Experts of a small language model: 16 experts in each of 13 layers, 760M tokens.
Below are experts of layer 11 (counted from 0) of a mixture-of-experts language model. Rows are named router (the router's row for the expert), gate (a neuron's input weights, with its number), up (a neuron's input weights, with its number) and show model dimensions 32-63. Each number is 500 + 50 x the weight over its row's rms, rounded and kept within 0 to 999. Numbers have three digits each.
Before each expert's rows: "comes after" lists some tokens at least twice as common just before its tokens as in all text; "mostly gets" lists some tokens that are sent to it at least half of the time. This comes from a sample of Wikipedia text that the model never trained on. Tokens count by the router's weight.

# expert 8
comes after: " of", " in", " to", " for", " with", " and"
mostly gets: " their", " his", " its", " this", " new", " these"
router:444546479594542488410534429513541480303558540508506574505622468481484480506504579504500527471477
gate0:593455545468401474529543492477444530497432553485488460559574468520565514568456434419597515540536
up0:493536517534452477489441393465562512450496555546570445386518546509550465492362452529494523534458
gate1:493575437450587600501546577535594520425489526540440440507444465509457501561590472511553466528470
up1:459468560505474491470511584468487557562454421401459442435487499487536531515564533422440527594442
gate2:531485560484538496517457483449509444546506364543425504541531503500519540458401533534468431444473
up2:511585473530596529545511472462587550548539537545540550540508498508585600470461468537546395475504
gate3:572540517499479474481462493514449409513475493547504464441332517442528472521507478537456521434559
up3:482502435484423557478442448527484541521522544492435430504483502549578500495484481469476561452497
gate4:519468486580485606432452478561507481546491525504543478574494450539320479466447540466519555484406
up4:542488468494520449446567522508529493443538486505479574583466476450496490501455550467535492493485
gate5:415422404472497498566446525482506454501473425540509484499488416484485516453596469510504579413518
up5:468460595492345507487490483492457509596516475473502390526557499473475491571485448467533571510581
gate6:460518505448464493500626452531461519509550448469490375469488512451533489429489551451455565559548
up6:503448469626435541459430533498428501434522480497512604488532514497505474520425497602399535497511
gate7:415493528609427529419574533477363455512439547435470466548524518494528516563469467521471476468533
up7:522514471527525493448477476464522594402465523533455534468551502450479529464428494493414526506474
gate8:505505574415461571445505495479516541508527573586505477587447472538441488473477477487463489393451
up8:566495528522409476494472535479461525428502497583492548578533567452468575425614490498588412546522
gate9:519524416513380502437470508533491486475483475482498542468519584493487467489536545491576529435500
up9:448437633389478537545427506462447450545440529473539579468465487504451492483534451433458488495542
gate10:594624473500518554452515465536479487565447438511453525501408495425424510503522411541512529492493
up10:492534525483542467376433521519315505565498496496564534428500521518516505462481464477491536515516
gate11:526529474494490461489490570532483502542517611549416516469569510427546556509466467455500565525551
up11:417512539512497565510532467461581524448442476530471539528476549506531370533564368523552478548557
gate12:453534422539542555509409486548503493510527463485481428422447564501511606467536541536449579450476
up12:449550533505479499571401539512512502440567514529366470496490438563546493469492575508474517519483
gate13:454611526569522504573476514588570557542530454469569475591530531487517473477412513583487482552434
up13:455450486452573387515453514401472486524541558435415499552530433586521428488519420477468517488434
gate14:502545542462546465531571453442432500504493526454532493460567534521450503428464492493465509498579
up14:566505449531515529494459475521554487478491550532548452543552574556447452490520536516593532426513
gate15:486454510468460450528519508477520507521467465536567542509321509538454529495527434508458493617552
up15:545419525494507542469457529465595474551438467433440573521489473534463455494508479517500586458547
gate16:421474447476448501498499457548467426442576494362469524530516601449583526535546527447444514542651
up16:463429476468524437535486533484476461501509512564542504446445504474425463484525561512516382526530
gate17:471449515662445556494567486471462555509468503461512457502512515593473517599384556490554518506506
up17:481444538565535548517512394499500432590514485500511436519471517490487404505479602511444621442509
gate18:519579491438428423463480497510497492494473517406468576483559514451450455500469456515538518488529
up18:472525509440547481600511486428486470504492543424519470546502433618434522418518512484467517515579
gate19:491461490513542565598418522457513517494467475534570468547540479480499395572506539453465463528417
up19:351484452347545423516583524487486510529491442491404566527462592523507525516403445506465531480523
gate20:461473486500461467496539613504511504465444580432468514520525433474485507530524447483405556517495
up20:506474428562520489553473499405387499618508571466527568459458392494476544519470423485585490494486
gate21:554497492511388510440443545540530467469433513505464485513586590526544460553542488521477487475574
up21:394509521525486476395546518525485548495560556499527551457419408447502497539566485494561541533473
gate22:477478510491463403472519529441504555516520553442535507488460428457524530523486542391577355450507
up22:510434428519528515432477494516411520530563499515419548425504477546466480454545471532473512492575
gate23:537561497507479617402414484479506542477453515493479477592494373492513454474450550460486461453385
up23:395487399484517486463509538528589447503487470517433553531488443501458526485548431550521515521467
gate24:532499585394514549537478576440490522594468528449567438464452395451502543454430468569511510491451
up24:519532479559467514511427453542438545414497449518435454484487513524444507470485441485549538514433
gate25:529451462510528425545461546492424574497438468474541507436497525439570449655547557621598418473512
up25:555564506480455565451420391455594514534443500527510503523572562529495443540433485434544468502481
gate26:572458469417534492511531557467498442514493405517469451469601514573447440402509524544534565512481
up26:516494504547495520503545488500567630527453478518507490580530457460552458587471469483448411484487
gate27:449465558468445592476508535475550416514497547424445423523624587458535476454508464420436438461557
up27:522474580536436519461400419540475516538479568490487528581520519445440558401475419482520432665477
gate28:493504502534522444490519434461509514597508455499614509491535444538491417584621513520477552515557
up28:431573485426538493457475516566450528467532571547528440522550548469586489425620535396550467518528
gate29:491480473621494470476523493477538554424542538576518499517505500504457527560432481416474552546518
up29:446575485430567449496491432509548523528589422435604477461501575497476510502475541449473481496521
gate30:531495500467451530535524487518434474426423500538528549494475537509403433513518481453622539561504
up30:538470525480543489499477499516520444421563534483471460526573515506524501522436508512478503490614
gate31:515421563544435586427507530527572487495515450414564483472514534452511436496508384517539408531494
up31:399563573563555520494440519485604436503489592556533551480421507555548430505482547465491424586484
gate32:536525441553507513508509449596451560574502539551532585433519385434468479488479502461513555630523
up32:554560502468525508510569505479468568531447506471522461453484529533504551521466471441513508541411
gate33:487506470517583378482488529548485538479533468582465473498462509461533479500568559477475519543544
up33:503484513503466583533559500464617506487553490543516477457416459428522502383433467501453537466420
gate34:366449480536493537457546447483519429457526540467507538498496437515556536489526545579441562555527
up34:455511514446561513449468509543555558476560580494411488440431455488536411458454605526415541518460
gate35:459561496491477537551514462487551503492487400446484479584530449535539559532523537510458559538412
up35:389509505437496448495532543504513555586408492424404511453463488465435405531511527578388505504469
gate36:444568488467470439504502579457562468512453574522405519463522478537442571451538462471495534438508
up36:489442405477481476564525411596478472554399517440578512468448547494534459494470497385502611448600
gate37:442567514474485469532441393480438444520546496550572412494520556532525587467462445531579645472483
up37:449564428537548448504498531490460493435544407571488515459449412525484544433567519512492482506469
gate38:530520456463489621532523501419534467519523416556450518556463600538523510572534521570381505497529
up38:623534502414536491568413535547549437529541519531501453396460499538368488504525523543521533502493
gate39:545460478513448567496542575501511520498506480494512560476511431440504419470653483523442471470481
up39:584571365403458521575630387420549478540556522457603467487455464546486439536532431559568511507564
gate40:398602488457470466494448437498498533493489568546440476426564533541491483496590392443494469452508
up40:583507508520517523557482463505577545545610553519482479444517515411477442527437570600473509534462
gate41:473482464469452473440521457522522536434621460487444531448537658546495456591457500434415476502501
up41:463542532433488435533465453441441490552458486460466482524499559514491482548442464461487505433508
gate42:534541418553533487528479458448516483543448460473387487558574472517524508476542428551557476473475
up42:368549535525449568485508469492469477553431517562441567480517521428407444420520477513483557495486
gate43:411471372591440573517409466498473518466490488482514536449507545525500487550550487551443506439556
up43:587467663554363351541511466526547537465436397513549573461518540455570522549497448418467508513419
gate44:478567555491464595493472504492503541581490550468395479512559495575546472507485536605469485462400
up44:482517493426420515525437438522500471525498468429498513495594449492519410467461519496585535524610
gate45:547518398502432523489555460427555545431454486532530500462541562431519462506442535520529485381492
up45:560530495420504522491474460516482490511528501461450475484524497557431380565543476485535504496545
gate46:406584548489440396379465513495471415556475549532482410469531508542461528436462383454532431454466
up46:428490548522486505566482530494478413494363429421456416494472576469554475497415561592427589503441
gate47:415454471418510505498469515477563583491593471544470478475454469482418532449437534479551555466517
up47:425472461441434512532520568504586496498526573433503486523514532382547548552478400568442478465487
gate48:497557523421452485427542417479447512525427464463521540501561478499468525527552458425467428526571
up48:492504534461451474480559492507484447601497500455579537468445478575539513482595475450590397501594
gate49:576525473448416478514490452514535573449479470506526490490489456504476460507598469480615536577571
up49:473430471492496476602508423496457480469441539570569501521549540548463480477492428512499533516485
gate50:448493561567510419553446401531479523490515471540514481497583532504508425478462580533518549468523
up50:417566494470464491554528498521519381522465484415531465496344474524523587446461474432436424546523
gate51:381441555434554485431455475434533520432564468516546549520519436462520592524599427529475490441452
up51:574375526522590511529508522429552540546552489605418477509413550460497484517559569586468614433543
gate52:509511433546497555539490457485457441407527604549521550539568509554490493481543520539451544491410
up52:490521427427460410549484411622569476479444484455507508475440547560465457518521431505486539489545
gate53:499563498512574451519457379480456537528550536460438484376495463498485454473528478526490520502518
up53:561503571520451464530558430516580415513492467492506432493529605518477436530595483598613520539534
gate54:431512480487529485560505512566520486490547546477507538528556537504535529464521444485542494527453
up54:618483523534501519551527517514457590487553491507527544569367490531410445570535560460605506507570
gate55:500443558513507497461457602529459413466557507493443585419433558404380533561587538480465479574454
up55:525556519570475552477604517473542538533487525500496546485518442445466438526523462539347452567519
gate56:425521460508540496448507518496486546507520555469376532475399454469545526475443502517576474435461
up56:383538542577445487509533518467577498537509445502513472445506479494573481529534495493410504480555
gate57:571599525361487405413508505576439458534504521394469496513375487526512449486542530521536515479583
up57:504495498566528473510497533535485538521530545535547450504377569486481525531479559541405449443481
gate58:545516430525559484525523528529444587408459480561534512490548447430432529524396516492554525578516
up58:554582541527448539495476473518510494432537486405519497498470515410571543519517502442524561570462
gate59:387583434459550533462533388473556449498501508560491476567530607500520517501412484489442483607482
up59:425533482483466505464514548446421540576510489511600569555556547587477445439517464488499596510473
gate60:544495501481463529553448537414442571510453576453539614444494411494491584394607552531518473487491
up60:521458427479513508573516523458464554509490513495546526481578548439574527549513499567503373525485
gate61:383495547479486589539510467479493490425476541564582552649587569537522399520530516438550429434526
up61:508500560501574527492505473430552472514554437587466493573479484529505538504521589584473469478507
gate62:462475472508464579461483512602461564497406540423482530536494565521481544490541536550481586425523
up62:460529557557488480457535567467518541479454510541499470505480452562382581559503472411474535547562
gate63:432561508518476460502451461503442540471574464587475483427431415486437499542555474544541508516447
up63:490510505519536383472456428522531574532526445525536510415513517499453298501403545506471483412439
gate64:515500487563549589534599446522537418437512474559621514550431471544482522500433474553420517455428
up64:583471549536512632480546456512509538492430495449515472510555594443464518444496552590542505532528
gate65:418606528539468483417494473516488458433542470468453458501465508498445572495521508437470570505474
up65:449529452488559541467498559485514502524527487472537513455531477539546521482488479575587437453532
gate66:484462476443531451494529427515386539514483540507524493492570577522526440489470594583505455488561
up66:542569441532455471504454460465511504435501465503474405434491534451504567541450438552513532579513
gate67:486541474517444519474449344518438554474512488459431439384499573457488533538494487446480532566518
up67:453443590495561514484522467609479556490447443544538525546521494481510585474506484519517422554506
gate68:584472458573515609425523527556486567450425422458591570513467512516466466515538490455460455518430
up68:583529531561605484484571489489564522518590521561429549451462514514460526520517508439628514418573
gate69:376464420552521493446583447494469596446516567519499490586493519560419561443516444472553533533527
up69:452502459459496422476514627486453538541511489495435434555441472486554530521468405463481491502570
gate70:551516530490470483570428544525476467506521463467616481468480413450501487450481567484512429490548
up70:471454545449417518511508411482572431444459519594517434501517469601501458560436525339526548572550
gate71:510519509471390547535575487485487660491447518498513467541556478555492596518544442423520542378567
up71:528556491505437551446517469556469499520488512519656559472557475554462459535482468473470589488550
gate72:468564404500432529442488475486518631460577523503443466590501491577470501511502556464438550477445
up72:560420545563475421453437562572498429527440546439548478500458438408445448559477516496585504423540
gate73:419451506425456571471572405533466354473445468458436426537488482515576454563492464503444614547530
up73:365571525411598466537565518552448483484503484513474407473438577532460557430449512525417423474581
gate74:559505537535532510543475533472412476543528584384685514566545471508493447525560444464536550574524
up74:553469507429576520434446481534474521521495422488488482625433550484486481584402392443523516506470
gate75:551407522527505440512533476470468488522431515461497516464438482492419494501427476451577490363440
up75:432501547435485515573474556543504498521453564532622469593555505411474498526432517468489524476440
gate76:481422486423451402480449522414524489505515556528514477548478512534432468434465533508495588440496
up76:440512501498519490623533581530441513470517578544587544508406565392568490528530544547590520571526
gate77:583496456530476576498559491532509547476569597506556498560557461560599457478496524572457530521483
up77:441529517456489501429445541565423499480469497520461500537390494475491554436443548559440485561462
gate78:478574450502528459586458451536561501562510460465523527458555576436585547488443497560460564414437
up78:526520505492432553464461492615538412503429476513597568524441366435482458480487483482578531507485
gate79:552516456448470532470455429571430551533544561436412492488507524537502511484470411481480500491567
up79:459461461486502459445424554497468517451500504554455556477539510518572481532611583515401528570441
gate80:570496401544421551527456532469457464417497485525487467443604452485511503589489576489590525540480
up80:572471504528614542542528534565539486511520457597504563418388433526533549539443460556519559472578
gate81:492467442422499468506548422629465486424548605543409508540496529503498537452436474458502494511595
up81:578571505523465491529576485483442465491496492446506476449498418487467404439517443489430552490488
gate82:477499494458557486498633442515518441557649515481488518450610498496497494500541487493487507466563
up82:509453510403480471547459545505455481480488533530570542504505534407510553499536512532664537449461
gate83:466471528481543469554484391535464493532515521425580457476571518533477484451455518528544444427499
up83:461621474526487483470561445454453507623537636453455477483534438474508472526525495545448543587424
gate84:413507551543498476453468517328460505474510552455504548573517581441479498536466413400618506435456
up84:518540502459547514543454559546438485475470459452516421480448592485490552540504539598513457524467
gate85:393497417476534480518466500550484535484506536495456588468465507523548463487527431445537490498482
up85:543479481465493449588424529455539498489498600416529572536561475581415539545451380481454464594458
gate86:550408519527567539541455548582472517470526491474489458598545436458521564559438549532483511536438
up86:540523502550458424507600499527552501537455597546542428442505496453534528488541415509410474567449
gate87:483499473477552461570533458472448480491543533497496426453526508481500498477491545549551456475579
up87:533559562541511639533582517481526510521551445526478500509447552558449467442483409418495497526486
gate88:574527433445552504444537504472563657543461504512481572494417481490549454477516528422489540563572
up88:503524483533539526494514592470449543511576452529581488522428588517479572462473378567475450507468
gate89:545486490518584528504509439577492521460560477508420472544495521459415480549528527479520520470459
up89:516525495544453543446513517434502510529522554528451475464503498505393479496525510505546542462509
gate90:502595503479457520499522427470526541485532531505478432519489445529520473486477474609560577462479
up90:442607529489486460475528506539493428494462485483483463462447484492557465467505457459479449491541
gate91:410459543360505429489449464579560440548531446494498567456519500572444480469474521598545504495538
up91:449499458452493483534470449498524442433357576447476466464566606463522511601404472451541456493575
gate92:501486489474397386458452426513470550422502555520462497451495504491481452451412503424429550526505
up92:393523411542495486480460447508586571606473463438499527621516553477521426580584558585505506538466
gate93:459443494609539585477535596449512433565486475504541530405584490414442554470490449486406475583529
up93:445566453498511447508479544533535468525439590586466471488411551444450517496584517494437462471523
gate94:392506579455514515381569457561461523533402377509530445523477496453561484410515523477474498445515
up94:430441524452583544503558472512458564515439504518590506527521492518456421565467579453461479595541
gate95:561496615591555537432529439505566485427546453498451483358466489441535480475499511552500416580479
up95:553462572469451528593574517452422533586493516495442534500470537481492445550408423436438476513553
gate96:483507465429527448513508491440559475478460494602507593549480558531550522508528566475431504564489
up96:519507564537559469494471447435603445494543516461569615598473484451502534520460474516483531445431
gate97:481470504563471436491468521522490500491544548562512551526492577562407557526492556419450542493502
up97:423546454446522464578455477513623569448576485588433520532511434529623438450524558466543555575483
gate98:457513449469602500485509557485524556603613500581460578464524535483568394533416554515433525425468
up98:536612523440490500503475572447571455560587563580545486457481535454495589453540499566538449444544
gate99:354468494525519487526430373504516560452457524544477589622584478485448457484430386520505577459429
up99:572431435456588509503562605521510522426543503569542456485449540562590534555467456374540490494514
gate100:533565522502464441512522547526469506489587578549547571548510529488548485552513547509443476644503
up100:485445490414544495459492453433445499553510609578436542579586431489641585462548572520509528516486
gate101:362423428528482465512520486550506471522543480519545517616535480474498528549498498496454542499415
up101:408496453446442416477559480465533449461495495545351562447512489546496437441569493524443480525532
gate102:472470562507465516616564594535498522444396459442510518526575581469473463494496492566525534399504
up102:482508456522562534432551487482466501516394609375501426417561560433537470447436541453588506495448
gate103:479502511431542446425464506506506437404530522467460527574539525561535538474454500549525449519468
up103:472521353541551464474506537554481504503524410497525532488517413389443511561559470376591500470450
gate104:562548490460529519483607573399559505489525555516447430531520399567512600513574535414525511564485
up104:463467505434515579507587529530458450505482467428453446476447569456500511536567551519498423454499
gate105:533501493470412539486570526540476660603545509455496604468533525468483507413530595352390482474582
up105:575540491522491465482471564403400562463542483587461502452536512537506557369545505487498572577463
gate106:465479551535514502494425476503517475445547521445360540460530534540473404547513513466473502447549
up106:622548615436503501469480445461469518449468531511689504476445444471524524503525533458493535508453
gate107:444479553497442431612461531567418479450526519608498572612443422523419414528581413501503542482521
up107:570478513411507543499435502465534477447544445485598485566545445443452509560559460504464520483499
gate108:292446477529514514510460457451459461472470414490459528528568525417500529448495503561404581465404
up108:442453527455551521557658538495518441456565587391522503583537500476478503466506545495492516465538
gate109:524577488560474465494481515452435445468570517458524490517592531485481443496527439559603541518408
up109:571460482605444474499572551361522516459444478390596443519511460467404433519513492489566445565535
gate110:567418524478450516538503543459523510612563514548464507507475448475562499483544523557569524578480
up110:484471563540502443535549472593413534474497491535627563428526537392460520475518527400543459573492
gate111:540502505495494534581497495446458484480521459411524391496476506536487593533485557608612429451509
up111:502584368490451476513587449517490450520412505569497503485517493507507605476517412624492465539465
gate112:485397504413467616407554433427482518479495452491456453501495456485449488487488509528390627483501
up112:556568474437465531536460526556518504439572555455492475595559550564601531502568508499594460428515
gate113:466431506510530520580521445461449475461479459424519501448486459525465514502445580580555565540425
up113:451462532463549546475469473453557520470548477538479473556467444483540522436528505544497520501489
gate114:558490562525480473494480403473630499518517486557508534424529458537415437479556391463516494583550
up114:419452514399499414428504531514503501591587489464511472515590529471493625493521417441517386496573
gate115:515517484503484551492463521480489485507502553503471430516513459478463461556476423516518457542348
up115:495522576536449455434445432503429519509468581479404565539508491442547483470460448488408477471442
gate116:467617514505533525475477570422492547536528517607384545528448514590484542470576506531552530542493
up116:450481491495520572513488415574563395413504453512523481439503539522482497497459444528505580560481
gate117:468438546554528478531547519502481488507507447490497477479427542483429572566475582470297555496531
up117:409521514469484517490488531528542497517483500443515475460508598445616492544397493466529476469497
gate118:482494547510550506593506548549525455473541447489480436457496494507477481505505523468547517500595
up118:405581436516522474478497478506473464474479433504507550460413491563473491469547594548432491492480
gate119:491551551519445534571473602487512506500497503488504481485574507480504482526405491470545492433491
up119:568437504480625563460525480476521486534528531441316514552513591494523537388514535407524554467469
gate120:535431449598446588473469519477519417451509526590495594536430453480522520528484456503365493498522
up120:477587604450505555473565494538420424416475530554591492435531561499548453493520545402540562486532
gate121:571479494505462482494537404474562533495450524468572485490495494451446541403577467518496432529457
up121:523585505465506472513547508579411586441507504516469515552531479469493457445553504592494437502490
gate122:471529457482551535452500496430434471522497490502540474484567525522482489585503522430495497464459
up122:471522479561440543481483512547636462567554460447453498507565510546406529490484487599492459502494
gate123:465481463613474515515610493428540488452522523586474503492548504401475400472468520580546446534425
up123:526471446525480463460461516497497520450455540440395478436513542457504485519503504509391444496458
gate124:553413517506445587532535553494460505459466492427534551604522605453534569537551608513480543497473
up124:462495518553403448475479456482524465497512532475483581593546520410471473487527601442541519528502
gate125:519496528439446520552523507541500532507546420538539476469436621458512513476576526431531500458479
up125:435386513513530545580413585396477495426517531473524533571451383473540589499569422539534510437530
gate126:540552515474479539463462446458506492502540602579495532514454492462489492499471529488540438457417
up126:449438480530461426537551490565455453394518474527541485470572581492529542480448451642540497579529
gate127:449448571447500469413440535517548441464491501469513550517548477482474396470457490519333548514477
up127:419507512426521520548445433537553461441494558609504562501480597515587440557491545459438539447515